Below are experts of layer 2 (counted from 0) of a mixture-of-experts language model. Rows are named down (a neuron's output weights, with its number) and show model dimensions 0-191. Each number is 200 + 30 x the weight over its row's rms, rounded and kept within 0 to 999.
Before each expert's rows: a language model's description of what the expert responds to. This comes from a sample of Wikipedia text that the model never trained on.

# expert 24
It responds to: Leading digits of numbers in tables and text, word-start b/B pieces like brain, and the word following, as in the following month.
down0,199,176,230,243,192,146,145,152,200,211,217,230,185,149,278,228,200,267,213,217,200,222,259,171,156,201,274,244,207,218,175,146,189,229,152,202,181,204,177,209,174,157,192,207,153,199,184,201,185,243,166,208,230,182,225,186,197,234,200,166,211,216,155,215,187,188,234,216,130,218,188,199,186,218,169,204,111,226,184,228,162,197,232,191,191,211,244,160,245,181,242,206,171,221,220,197,243,123,211,191,176,186,232,185,195,189,239,241,216,182,143,168,212,205,202,181,226,194,192,139,215,177,177,154,182,178,196,177,251,141,237,201,242,195,182,197,205,184,212,216,216,187,243,231,175,179,218,169,209,237,213,211,229,213,185,257,217,192,225,162,205,210,232,212,214,187,170,223,136,197,178,228,212,157,202,200,196,222,179,194,270,192,182,224,210,201,188,152,153,164,204,233
down1,212,140,171,202,223,221,230,247,153,188,221,193,192,202,225,241,218,199,171,199,181,250,174,156,193,171,181,222,149,207,167,211,153,179,167,200,220,187,172,215,190,205,166,160,195,194,122,220,218,217,187,181,198,241,213,164,192,213,193,148,211,152,229,210,145,255,170,163,199,132,196,227,246,201,179,177,218,200,211,206,224,241,176,190,210,273,203,205,227,213,186,146,248,239,248,173,213,187,188,206,197,219,208,243,130,173,207,240,217,218,187,184,198,225,159,176,200,194,207,178,216,161,181,198,240,253,213,162,242,105,193,231,228,191,170,235,198,180,222,218,179,231,207,164,195,249,239,195,188,166,212,194,179,221,159,212,149,238,224,197,225,223,176,185,179,186,223,189,176,210,164,229,227,145,214,161,223,187,231,242,247,236,202,266,224,215,242,173,253,229,207,228
down2,194,183,196,235,224,275,203,168,222,231,171,161,218,159,182,202,221,173,201,181,257,221,210,167,225,238,244,224,238,196,185,254,263,183,215,236,198,202,157,161,248,205,209,185,197,195,188,224,184,151,217,194,134,177,218,176,206,225,178,201,273,232,194,208,262,176,207,235,229,189,213,147,209,182,190,205,228,210,138,160,166,228,148,237,191,128,174,245,200,161,242,246,198,183,240,213,187,169,152,171,176,226,209,171,239,201,214,198,181,189,146,212,207,218,176,179,184,206,205,211,173,168,193,233,141,205,219,236,198,186,217,193,244,246,167,180,205,218,206,200,190,204,164,175,190,242,201,194,229,255,175,248,134,248,192,181,214,183,193,183,197,252,246,277,214,210,214,209,174,240,181,243,165,153,208,191,200,178,196,204,169,225,160,205,175,181,212,206,255,228,220,211
down3,251,182,203,228,162,174,195,205,176,137,200,231,172,196,220,203,198,230,210,260,195,232,250,129,218,224,177,198,207,183,191,199,218,217,189,181,207,197,166,216,128,238,209,199,220,179,190,219,247,194,241,196,167,115,194,205,172,254,190,141,192,211,182,166,177,207,204,149,260,230,181,198,143,203,203,170,173,220,182,194,185,218,245,198,204,165,218,252,231,172,209,224,204,179,201,199,201,260,212,167,165,185,262,254,183,218,207,221,202,181,219,221,247,249,168,228,203,183,197,156,203,172,181,238,181,203,222,161,214,152,189,206,184,148,247,185,175,173,176,150,225,153,185,196,246,193,233,183,184,203,219,184,194,234,169,213,255,220,113,122,179,237,187,203,218,169,185,205,207,171,178,179,173,219,215,242,224,164,211,218,215,162,165,172,217,197,209,227,183,269,205,231
down4,173,209,149,131,237,198,222,150,174,208,216,174,201,247,169,187,241,166,209,218,184,181,186,187,224,212,225,209,192,192,187,194,214,226,151,207,157,224,227,262,254,168,193,236,252,194,197,230,231,188,134,232,214,133,212,269,192,204,215,208,171,176,169,206,223,182,182,250,155,182,200,200,229,201,150,218,178,230,213,222,222,208,218,186,193,247,233,189,251,229,209,171,116,224,196,227,175,201,243,237,172,210,201,197,223,250,185,208,199,251,227,234,201,211,153,174,227,121,270,188,211,213,197,197,216,190,174,252,170,179,216,176,155,168,232,196,175,217,214,203,151,201,183,182,187,212,239,201,232,209,217,261,258,162,236,185,210,222,218,221,196,217,228,241,183,212,213,188,212,224,202,209,213,196,142,158,204,210,185,277,164,209,207,181,210,191,220,156,181,195,182,267
down5,169,257,178,193,180,200,182,212,220,238,221,250,147,189,190,174,187,201,241,172,269,203,201,247,206,167,246,212,230,244,249,245,250,213,209,188,195,235,156,210,209,187,182,226,203,200,209,198,200,238,180,244,195,172,231,218,197,266,231,159,192,162,186,177,173,206,152,241,193,215,165,168,186,227,199,197,254,215,224,203,178,119,236,157,171,145,162,155,218,189,212,180,174,172,151,216,216,192,229,193,188,222,240,215,216,256,205,160,217,228,230,226,174,188,201,250,228,206,238,201,201,149,162,181,231,182,197,208,186,254,173,188,208,197,216,193,198,209,199,218,233,187,198,178,168,174,125,190,174,243,186,197,199,200,198,167,243,133,187,203,190,214,213,234,206,193,205,178,181,177,275,202,161,243,157,192,165,207,117,180,212,138,198,194,177,187,165,175,178,188,252,164
down6,166,162,199,229,228,221,182,238,192,232,199,197,192,231,175,192,216,170,183,166,229,183,155,198,204,233,188,228,252,199,212,205,184,181,198,223,185,201,193,196,248,266,158,216,151,147,174,223,191,251,183,205,213,206,178,178,232,194,147,235,184,215,225,195,195,226,235,183,185,126,203,155,254,158,175,213,204,154,251,194,185,222,236,227,199,182,176,145,173,223,163,176,235,159,233,209,228,245,219,237,205,196,222,250,177,230,221,186,136,211,248,241,164,172,236,215,153,226,242,162,195,198,221,231,228,178,134,178,184,244,220,220,242,221,221,231,232,231,194,213,209,213,193,237,226,195,173,158,196,175,180,208,163,205,205,222,223,202,263,201,213,222,168,205,208,169,212,157,223,142,203,258,204,204,169,165,183,200,218,262,166,238,139,222,194,163,202,221,267,197,204,141
down7,244,225,239,223,234,248,157,194,199,186,201,180,202,203,201,191,228,213,264,199,174,153,180,233,202,161,151,206,256,208,177,161,189,183,235,241,162,221,203,152,217,208,200,218,193,196,194,179,202,159,208,194,196,269,176,136,236,185,171,210,248,236,222,280,175,224,186,186,215,225,240,172,270,232,201,210,161,167,190,147,199,230,212,201,195,213,190,213,117,243,217,170,205,171,209,118,223,154,168,182,145,190,214,265,202,235,204,195,141,182,180,192,217,190,173,155,183,194,157,199,220,177,204,229,219,231,182,218,177,218,161,178,198,220,194,189,190,205,159,239,188,249,218,195,227,195,178,201,239,182,241,199,186,157,165,202,200,243,253,170,206,214,191,201,193,175,176,193,214,201,180,202,180,186,251,161,139,224,236,224,170,275,185,144,237,190,218,193,224,205,203,219
down8,200,215,222,266,205,210,211,188,146,218,208,193,167,192,216,233,221,213,138,195,172,209,193,227,193,168,190,180,224,189,181,183,235,191,140,158,228,160,191,160,207,261,218,206,190,158,149,255,187,155,228,153,275,187,223,196,159,157,201,216,161,179,200,201,191,233,233,161,214,183,214,202,218,146,209,200,196,152,156,204,191,215,203,210,241,199,211,203,247,179,156,196,213,265,177,222,191,234,209,162,210,159,184,185,156,217,213,190,185,208,223,238,203,208,231,202,229,216,172,192,188,161,187,254,202,170,171,208,142,205,211,251,227,142,199,204,164,265,186,230,227,172,180,187,225,213,248,208,109,223,165,202,214,217,198,195,203,261,200,267,194,176,231,194,182,202,191,250,231,208,217,219,179,149,192,246,179,200,201,207,217,251,164,181,167,231,228,232,244,226,133,231
down9,220,185,145,171,199,232,213,211,198,215,209,178,161,155,171,261,193,195,220,224,166,227,235,223,153,237,223,229,220,232,192,161,162,184,179,189,184,189,157,166,159,242,131,185,252,190,181,238,203,230,113,228,212,186,186,175,194,247,169,224,244,163,195,193,192,121,180,164,218,154,189,245,190,203,200,257,245,244,205,184,163,240,238,207,153,172,193,232,191,170,211,171,270,183,175,195,189,189,208,174,184,214,218,184,252,183,208,188,244,161,187,188,215,191,163,226,211,171,200,214,153,154,216,179,165,252,179,201,219,194,167,200,213,144,160,163,269,192,206,194,186,216,222,170,149,232,181,160,180,187,171,239,201,175,238,139,207,214,173,224,180,226,203,170,206,201,213,195,230,178,220,201,235,219,228,196,210,144,193,199,166,140,222,198,234,192,231,188,221,161,213,222
down10,244,251,206,261,173,198,166,238,198,150,208,221,187,219,183,201,205,180,210,191,191,241,182,206,181,222,215,242,174,212,141,181,204,168,235,174,178,231,138,241,176,169,173,172,198,117,146,163,183,232,161,221,207,235,235,195,155,222,153,149,217,188,190,252,176,217,200,195,199,186,152,179,206,254,196,206,232,209,193,178,163,231,239,162,191,218,182,195,116,185,198,239,265,171,209,184,184,238,215,166,168,204,242,241,155,245,142,179,174,216,244,201,240,201,212,184,241,207,147,126,206,184,189,186,212,202,196,180,216,181,179,198,206,154,233,211,189,198,144,241,238,176,237,200,211,174,197,188,190,199,244,259,207,220,214,180,270,201,175,234,211,162,189,196,198,212,188,177,254,202,192,231,164,239,165,185,221,210,183,214,240,224,224,209,177,245,190,217,239,195,209,187

# expert 61
It responds to: Mid-word pieces like oph, est, ay, ty in taxonomic and other names (Rhod-oph-yta, Sexi-est), plus capital R words.
down0,208,158,204,168,166,166,199,224,192,223,216,219,212,186,172,249,215,100,207,205,200,198,200,177,273,216,227,224,207,214,183,173,210,196,197,127,230,204,189,175,176,208,251,194,207,188,161,187,184,197,199,137,208,212,186,191,176,184,207,254,173,224,231,203,237,228,205,210,198,229,232,197,184,224,233,181,205,199,171,180,238,204,208,196,233,210,211,157,184,195,184,303,148,206,174,192,164,183,201,151,232,209,188,184,194,191,245,171,252,199,180,200,222,149,221,256,182,208,154,188,220,191,179,204,272,220,219,184,146,236,252,196,205,132,174,173,212,192,218,184,201,181,119,184,181,232,203,155,222,155,170,212,194,237,182,217,174,216,223,219,233,230,218,185,211,229,185,159,224,174,270,232,154,152,218,210,169,180,225,231,202,140,207,192,244,188,238,218,221,177,182,264
down1,227,233,205,196,241,174,224,190,201,207,154,145,185,225,185,214,185,183,150,190,213,202,167,221,202,207,196,228,243,197,173,175,215,240,201,254,178,178,122,200,190,141,189,174,183,200,190,175,206,223,153,192,183,223,266,198,142,213,266,205,196,187,176,198,231,156,230,198,226,202,205,252,219,211,220,240,210,176,176,218,178,187,157,144,206,216,229,209,211,238,205,194,216,209,226,239,226,186,198,188,181,237,210,230,215,205,191,155,195,174,193,202,263,210,220,228,246,271,227,211,209,214,137,238,221,216,176,202,177,230,205,169,178,225,229,179,167,189,235,158,222,232,151,217,265,157,179,259,249,134,172,218,180,184,164,189,167,197,147,193,236,201,174,198,169,220,167,131,142,237,235,179,199,168,169,162,190,230,200,245,210,201,214,214,157,203,171,249,174,235,236,233
down2,204,280,241,204,176,182,185,257,205,186,197,195,180,195,166,200,219,238,166,191,178,187,231,140,230,205,202,228,235,137,256,227,212,181,264,194,259,234,182,222,206,171,192,186,180,202,190,223,227,166,210,263,191,189,171,218,190,228,203,242,230,163,243,205,165,184,288,182,251,153,223,231,161,240,167,193,184,172,204,190,134,162,211,225,243,202,202,188,153,222,187,249,206,181,182,169,182,192,241,162,196,196,208,204,217,260,235,241,183,165,187,205,208,206,209,230,210,200,183,254,168,200,213,225,182,143,197,196,158,194,176,184,147,202,246,161,219,228,187,191,243,171,210,223,195,241,193,167,182,167,200,236,232,249,185,179,162,167,139,227,123,240,190,223,245,202,206,219,206,243,188,193,227,212,185,163,214,226,200,158,210,225,233,216,220,223,244,204,176,212,222,214
down3,157,220,212,197,231,178,157,132,224,209,186,213,181,236,201,181,154,187,199,202,210,196,152,167,237,206,212,165,177,214,202,143,208,244,225,163,174,165,210,170,290,158,190,151,162,267,205,205,238,249,191,170,177,179,212,202,165,268,203,177,146,171,181,278,268,243,175,184,194,178,207,231,152,237,195,156,228,203,168,202,185,192,238,189,174,228,204,216,239,181,225,221,158,205,197,205,257,157,189,222,199,245,190,229,210,134,218,242,193,186,166,199,210,173,184,189,228,191,201,244,188,210,146,201,241,205,174,183,216,213,195,215,197,224,160,182,183,188,159,166,177,209,204,220,197,145,210,204,192,142,181,182,228,210,181,195,220,167,233,208,245,229,207,224,154,217,237,157,160,170,221,170,212,177,167,190,162,191,251,157,256,179,213,175,225,203,223,160,177,214,216,185
down4,209,168,189,190,256,218,219,208,177,204,198,188,167,217,264,170,206,215,219,172,224,156,218,165,235,236,218,163,119,216,180,214,252,155,181,161,297,214,220,190,190,216,176,186,208,224,208,175,165,187,152,199,199,194,222,189,214,183,217,170,186,223,213,154,176,214,189,210,194,203,218,168,186,199,191,231,190,203,179,125,167,227,105,135,216,175,228,271,176,239,193,179,217,181,219,231,190,180,253,182,242,162,188,151,215,195,153,183,254,207,199,206,189,214,248,219,202,208,225,161,217,217,204,197,245,184,220,201,230,162,167,178,203,186,173,203,209,226,168,205,204,174,149,182,266,238,176,186,201,185,216,206,170,168,193,237,175,175,211,189,194,210,195,207,188,150,198,214,283,202,235,239,212,200,166,175,187,230,196,214,218,177,207,251,130,155,147,189,172,150,204,178
down5,134,193,230,244,154,176,127,206,200,202,242,183,200,235,246,188,187,255,211,154,197,163,197,181,205,230,213,221,217,179,212,177,228,127,158,179,260,184,160,239,174,226,162,220,219,230,175,167,220,192,239,219,201,210,184,234,203,249,198,217,134,237,213,172,191,232,229,282,188,212,209,172,226,262,209,197,187,187,255,213,211,202,210,203,174,233,143,218,152,181,217,217,195,226,237,181,203,200,215,172,202,200,180,174,237,223,232,224,230,189,213,220,205,221,203,137,213,236,232,198,168,170,203,194,207,259,197,218,236,210,243,154,139,145,162,151,206,225,181,192,178,209,181,166,213,196,208,234,194,185,205,174,181,234,178,197,225,173,157,175,136,225,189,198,201,198,213,197,223,165,173,176,112,210,197,205,174,186,146,199,177,226,177,222,243,207,194,192,156,160,216,145
down6,234,157,222,201,199,203,237,240,195,208,198,180,191,157,198,207,188,248,223,196,190,203,195,195,204,197,179,175,160,166,194,210,225,180,182,158,207,253,189,196,179,182,152,246,239,230,214,196,207,188,176,187,201,161,178,204,215,170,146,203,145,228,257,194,162,236,256,168,242,148,226,136,212,218,200,155,178,211,267,179,254,268,187,194,160,167,239,220,161,192,223,224,206,196,165,185,183,193,188,258,216,229,167,215,229,197,232,190,214,175,184,166,190,198,216,223,235,223,195,201,204,263,220,249,180,214,243,195,228,172,175,186,210,228,212,206,213,281,220,222,173,215,204,173,255,221,201,166,224,158,238,182,194,170,196,184,179,169,187,226,198,212,246,171,166,160,247,222,225,167,156,183,128,261,252,160,192,208,199,232,213,217,227,233,189,147,167,245,233,188,143,232
down7,196,178,159,198,203,155,217,174,168,198,230,263,179,222,191,240,193,199,180,161,205,176,146,176,232,223,243,159,180,196,177,181,164,239,193,185,244,218,226,143,181,218,181,196,162,189,221,214,189,164,189,232,185,200,222,251,191,189,211,219,141,218,218,194,193,222,189,228,210,172,171,171,174,202,189,217,167,177,150,217,194,180,171,266,150,173,253,143,184,232,241,273,190,172,208,156,169,212,212,209,199,216,216,132,196,196,185,217,158,235,194,213,194,203,182,211,212,194,187,166,211,246,149,152,199,222,228,181,214,203,173,168,174,225,159,166,227,172,226,166,221,164,177,171,205,193,247,204,249,214,181,173,168,232,202,189,275,165,105,241,192,230,169,201,184,221,186,203,171,172,231,184,236,174,190,119,200,190,134,188,187,204,201,234,148,148,225,201,207,184,166,174
down8,216,172,219,216,230,214,189,206,172,160,155,203,131,208,171,213,151,272,158,183,204,192,191,167,216,217,182,189,192,181,226,194,217,167,187,151,255,161,136,225,214,225,214,230,190,240,204,212,234,200,174,231,155,188,221,166,248,159,134,210,197,194,209,172,197,214,187,206,166,138,204,177,150,208,244,216,225,166,247,194,223,246,136,229,248,226,221,234,218,244,188,175,172,215,213,207,186,229,267,168,196,210,178,179,242,194,177,238,185,204,150,200,220,211,184,235,220,146,232,226,225,224,153,218,174,234,220,157,196,208,160,144,234,160,203,209,201,209,176,145,209,220,237,250,201,202,242,208,179,206,178,143,184,209,146,198,169,190,205,193,175,183,171,201,167,239,212,188,247,217,226,152,193,230,183,217,233,237,128,252,193,226,194,248,199,170,196,187,192,221,180,178
down9,213,198,164,133,236,186,239,179,186,208,192,216,196,203,225,227,223,250,222,272,173,226,238,197,128,164,227,202,158,178,215,202,232,191,190,217,205,192,205,223,149,184,220,140,255,145,145,217,217,208,191,239,162,181,205,202,216,154,202,228,153,174,171,237,198,172,157,191,230,244,233,160,212,160,223,210,209,266,242,178,165,256,228,236,193,187,180,211,171,184,198,194,181,134,214,233,186,173,162,216,238,167,215,218,229,208,175,179,172,229,128,169,215,193,226,180,223,186,245,171,168,191,243,211,188,194,274,180,202,219,140,195,239,263,222,169,226,157,181,152,196,231,214,183,172,222,242,160,218,205,210,172,242,180,208,195,193,201,223,144,196,161,195,227,197,158,188,241,188,221,225,208,230,190,211,199,229,241,186,216,170,180,199,235,228,194,237,171,191,190,242,172
down10,204,210,163,256,131,213,225,214,187,192,196,223,190,245,267,221,167,198,155,175,249,273,207,216,188,185,203,249,197,202,149,159,279,208,240,214,174,191,183,214,181,174,202,188,170,254,215,205,194,200,196,208,149,168,249,221,223,243,202,190,228,193,223,212,172,193,211,180,203,175,204,226,212,237,202,228,148,189,182,218,206,218,192,181,194,159,227,201,229,175,184,202,221,158,299,242,220,210,170,166,243,266,170,182,216,201,169,201,214,202,189,169,211,231,247,212,259,242,237,214,240,238,208,189,187,200,149,204,186,196,206,223,199,203,254,262,231,219,203,146,231,197,212,227,193,195,196,205,191,199,237,260,234,187,211,237,213,145,211,178,131,206,235,222,212,201,186,219,219,250,140,168,202,201,208,191,213,235,155,224,194,191,243,203,208,216,154,201,206,275,197,221

# expert 31
It responds to: Capital R at word start (Ricky, Racing) and n pieces, notably in doesn't, plus suffixes like ition, ult, and digits.
down0,226,219,173,223,228,223,181,183,231,243,204,256,220,115,207,252,154,225,217,167,162,185,214,192,245,187,144,210,188,198,226,217,198,236,207,214,244,172,190,211,199,217,152,203,266,211,218,164,238,189,192,216,248,179,158,181,195,210,206,199,254,203,219,211,232,277,182,203,193,190,195,194,216,186,210,193,163,186,191,176,210,217,221,239,214,217,169,185,265,162,143,175,215,208,237,147,233,218,224,198,187,151,257,202,219,169,220,234,207,191,193,215,185,169,196,232,197,174,244,189,193,188,177,263,150,168,250,170,180,201,161,141,179,228,195,129,231,212,241,215,207,178,177,169,169,195,169,218,197,236,218,264,223,160,196,171,198,224,166,230,219,170,197,206,213,211,171,193,222,187,181,172,150,239,283,187,241,214,214,233,155,238,203,180,268,219,209,200,169,218,231,201
down1,248,213,184,212,234,191,195,267,192,247,247,217,178,122,233,197,194,249,220,221,205,191,199,197,217,178,211,167,263,177,230,207,188,183,214,232,200,221,141,221,208,154,177,230,192,251,186,201,135,222,203,199,193,237,268,197,217,229,200,201,146,211,192,148,129,210,180,192,200,164,197,268,297,172,193,196,163,209,162,194,168,221,174,203,181,172,252,219,167,214,138,205,182,184,188,202,172,209,250,169,187,168,176,190,205,175,219,197,199,167,180,196,168,169,150,158,200,168,184,165,211,186,148,184,200,156,163,229,206,209,196,196,202,179,249,240,226,195,230,236,221,186,140,168,242,234,187,167,208,159,244,231,244,224,201,207,182,251,166,214,166,158,167,192,176,168,212,193,188,202,199,202,179,203,175,208,200,216,249,201,251,196,228,219,149,188,212,244,220,224,175,186
down2,175,182,188,206,156,189,260,233,152,190,210,197,190,192,164,182,157,246,179,202,170,182,164,176,172,220,241,148,234,215,217,197,179,172,191,205,263,231,232,258,220,167,204,161,187,177,262,197,152,176,136,207,172,204,181,211,228,214,189,205,211,235,145,158,233,156,169,169,153,153,170,227,223,219,229,169,243,230,187,198,200,210,218,192,170,222,209,166,217,209,159,191,251,181,133,166,196,275,229,192,181,190,201,160,162,184,147,256,150,169,153,267,243,193,147,210,192,208,200,196,198,225,156,153,170,224,189,215,173,234,179,222,219,169,198,227,221,206,221,224,189,175,149,167,155,234,134,204,211,164,198,169,189,238,239,202,226,170,234,235,157,209,155,192,198,204,188,228,217,189,185,236,200,179,193,256,191,209,190,187,170,207,186,209,209,182,191,211,203,207,204,145
down3,177,215,132,231,240,174,144,182,172,245,222,174,164,186,271,216,181,217,158,187,231,215,198,121,172,169,196,211,200,257,190,220,217,208,199,195,230,200,229,237,237,165,213,264,230,239,185,170,175,212,181,225,225,192,247,237,206,259,202,208,142,193,199,159,195,221,163,182,235,194,212,188,179,241,242,144,211,212,211,183,172,215,189,251,213,158,174,194,180,204,112,237,181,224,195,199,226,225,150,227,157,206,174,232,228,170,158,232,229,232,198,171,178,193,178,226,218,218,201,206,183,186,239,202,208,150,168,194,213,194,159,237,228,175,175,144,184,191,235,215,236,142,207,185,218,168,221,248,233,155,226,193,245,204,176,181,197,212,212,227,216,184,229,214,288,179,205,151,187,206,167,187,192,216,185,167,204,148,165,231,169,173,236,192,175,192,179,182,177,215,179,164
down4,204,200,190,183,186,205,262,174,191,199,174,196,210,207,161,205,191,202,153,190,162,177,166,214,186,226,167,146,214,218,219,232,128,232,155,214,276,230,185,213,224,174,214,223,203,163,250,183,212,175,158,204,224,207,182,185,221,209,196,167,195,234,189,169,183,174,174,149,216,180,176,219,218,227,186,219,242,212,206,236,170,245,207,228,182,223,237,190,194,180,170,199,213,184,213,250,182,195,154,232,229,193,194,211,178,218,87,240,193,188,252,204,198,214,251,236,228,198,248,226,196,240,202,229,201,228,188,156,167,195,175,244,193,196,203,240,145,222,214,249,205,210,148,211,198,156,244,245,223,200,212,237,233,274,187,195,177,172,167,214,241,189,209,188,200,166,195,176,223,151,224,196,189,174,237,206,205,213,201,227,140,197,145,223,164,186,264,178,282,181,224,142
down5,252,201,250,142,210,161,249,184,214,238,200,190,214,153,186,200,253,196,161,215,238,204,211,235,158,178,192,221,203,211,232,184,172,239,221,186,187,214,179,184,240,174,231,236,153,198,239,223,194,204,240,165,175,212,181,222,200,208,215,189,242,157,207,174,246,152,193,187,176,182,234,196,201,200,194,191,177,185,191,218,216,172,152,158,250,208,239,152,250,220,249,202,192,171,165,215,188,257,230,163,195,247,180,196,231,230,221,192,154,177,193,189,211,197,202,263,193,226,144,256,190,220,206,232,192,211,204,225,156,216,190,243,253,197,198,231,205,219,210,165,197,167,191,166,190,243,253,184,203,189,162,233,106,225,197,226,163,149,180,187,155,188,188,160,192,237,217,213,228,220,185,250,169,149,246,203,187,265,200,157,206,251,183,213,168,212,227,242,238,259,222,215
down6,223,147,200,216,201,235,181,208,199,191,208,252,207,233,195,204,238,156,193,215,220,192,220,238,237,164,189,192,168,216,213,194,189,212,236,205,186,284,244,117,196,200,240,229,209,209,179,240,177,199,188,193,176,169,175,246,163,207,226,198,206,170,235,177,231,205,231,166,220,273,182,210,162,199,207,226,209,220,195,193,165,212,190,178,240,207,171,173,192,217,252,173,208,212,237,173,236,183,179,187,215,203,180,155,194,206,211,204,211,230,216,176,163,242,192,256,116,194,206,210,245,186,207,223,233,185,182,255,142,182,141,212,200,200,231,189,181,254,175,194,218,197,208,213,205,224,247,229,171,185,196,174,258,249,224,204,159,212,216,145,225,128,273,233,250,180,203,152,230,199,204,228,213,179,221,189,208,161,253,252,207,215,247,174,243,241,215,189,218,270,215,220
down7,163,183,199,212,196,169,157,209,198,232,207,157,177,126,177,198,197,195,205,211,202,186,141,130,154,193,168,227,200,196,233,198,224,167,167,228,165,181,137,223,183,181,199,224,243,197,187,192,202,212,231,193,191,250,236,230,140,218,245,237,243,174,183,166,173,242,229,271,229,140,282,195,179,247,173,195,237,156,185,156,169,199,213,134,207,150,226,223,173,159,196,192,213,168,187,206,181,212,165,207,223,179,234,215,179,181,254,184,185,229,114,220,208,212,204,185,209,213,170,177,143,212,175,194,213,209,185,162,215,209,209,181,216,224,211,204,248,195,213,201,232,188,223,226,187,186,156,237,233,195,146,208,211,212,198,166,198,223,190,226,160,199,220,205,182,220,169,206,188,230,196,192,267,210,168,187,207,203,149,226,224,200,252,229,180,227,260,223,170,266,224,243
down8,201,148,215,225,199,182,192,239,219,220,171,221,196,167,200,220,145,207,180,206,172,180,205,251,218,172,225,207,192,171,164,228,233,264,229,269,249,174,164,181,178,209,217,213,255,264,220,222,183,150,208,214,235,217,203,274,139,195,241,257,176,144,198,192,181,261,144,220,151,201,156,200,186,182,163,206,214,174,216,206,247,218,235,217,265,150,210,184,178,154,151,181,170,198,180,162,268,186,216,174,214,216,219,192,182,201,215,217,215,233,240,140,195,248,232,227,175,194,197,203,218,162,200,213,189,168,238,193,164,215,199,186,192,132,171,175,215,177,239,200,213,186,152,210,193,191,198,206,193,212,163,169,195,214,210,180,184,181,207,225,205,168,192,191,260,186,206,189,264,196,158,191,189,191,234,190,197,205,241,228,153,180,185,193,243,220,139,188,139,172,223,213
down9,203,196,248,241,235,208,159,210,187,150,138,224,254,191,207,252,237,201,170,211,259,189,158,224,200,184,214,263,177,203,266,231,210,171,173,183,208,192,176,184,219,163,203,142,222,249,199,215,155,228,202,185,196,218,196,240,184,174,192,213,172,160,229,245,199,188,186,237,199,206,177,243,199,135,236,203,158,163,236,166,151,201,193,203,227,221,176,211,173,215,213,184,187,223,184,159,225,180,211,148,178,244,132,193,177,208,169,211,193,223,195,168,206,215,199,227,223,129,186,224,216,191,251,212,231,193,171,245,230,141,194,197,227,226,190,204,185,196,219,151,203,215,202,146,240,199,192,205,199,141,249,205,241,209,169,165,258,231,223,187,262,173,171,207,183,186,237,174,147,246,121,161,179,193,173,175,174,191,253,192,206,195,175,202,180,225,215,209,195,213,229,156
down10,198,208,186,236,208,151,169,162,158,214,208,212,235,180,288,227,145,175,201,186,207,170,175,181,273,204,166,258,154,195,211,193,217,247,222,175,216,148,244,236,204,180,204,210,200,191,224,215,237,145,174,198,178,224,228,216,221,189,182,252,205,233,181,208,234,199,212,180,222,182,151,182,210,241,199,189,199,250,228,184,194,177,197,202,238,225,198,238,233,198,205,175,155,201,186,144,181,228,166,178,219,233,250,207,117,224,161,219,172,143,263,190,182,225,255,239,208,223,233,241,180,222,203,219,197,145,227,207,190,227,221,193,212,191,197,186,190,187,200,251,238,192,220,199,206,227,216,254,230,212,176,202,210,207,189,191,233,171,193,182,221,198,231,199,197,170,135,208,239,167,139,173,163,211,170,192,189,250,243,114,200,189,194,199,195,164,152,188,138,236,208,231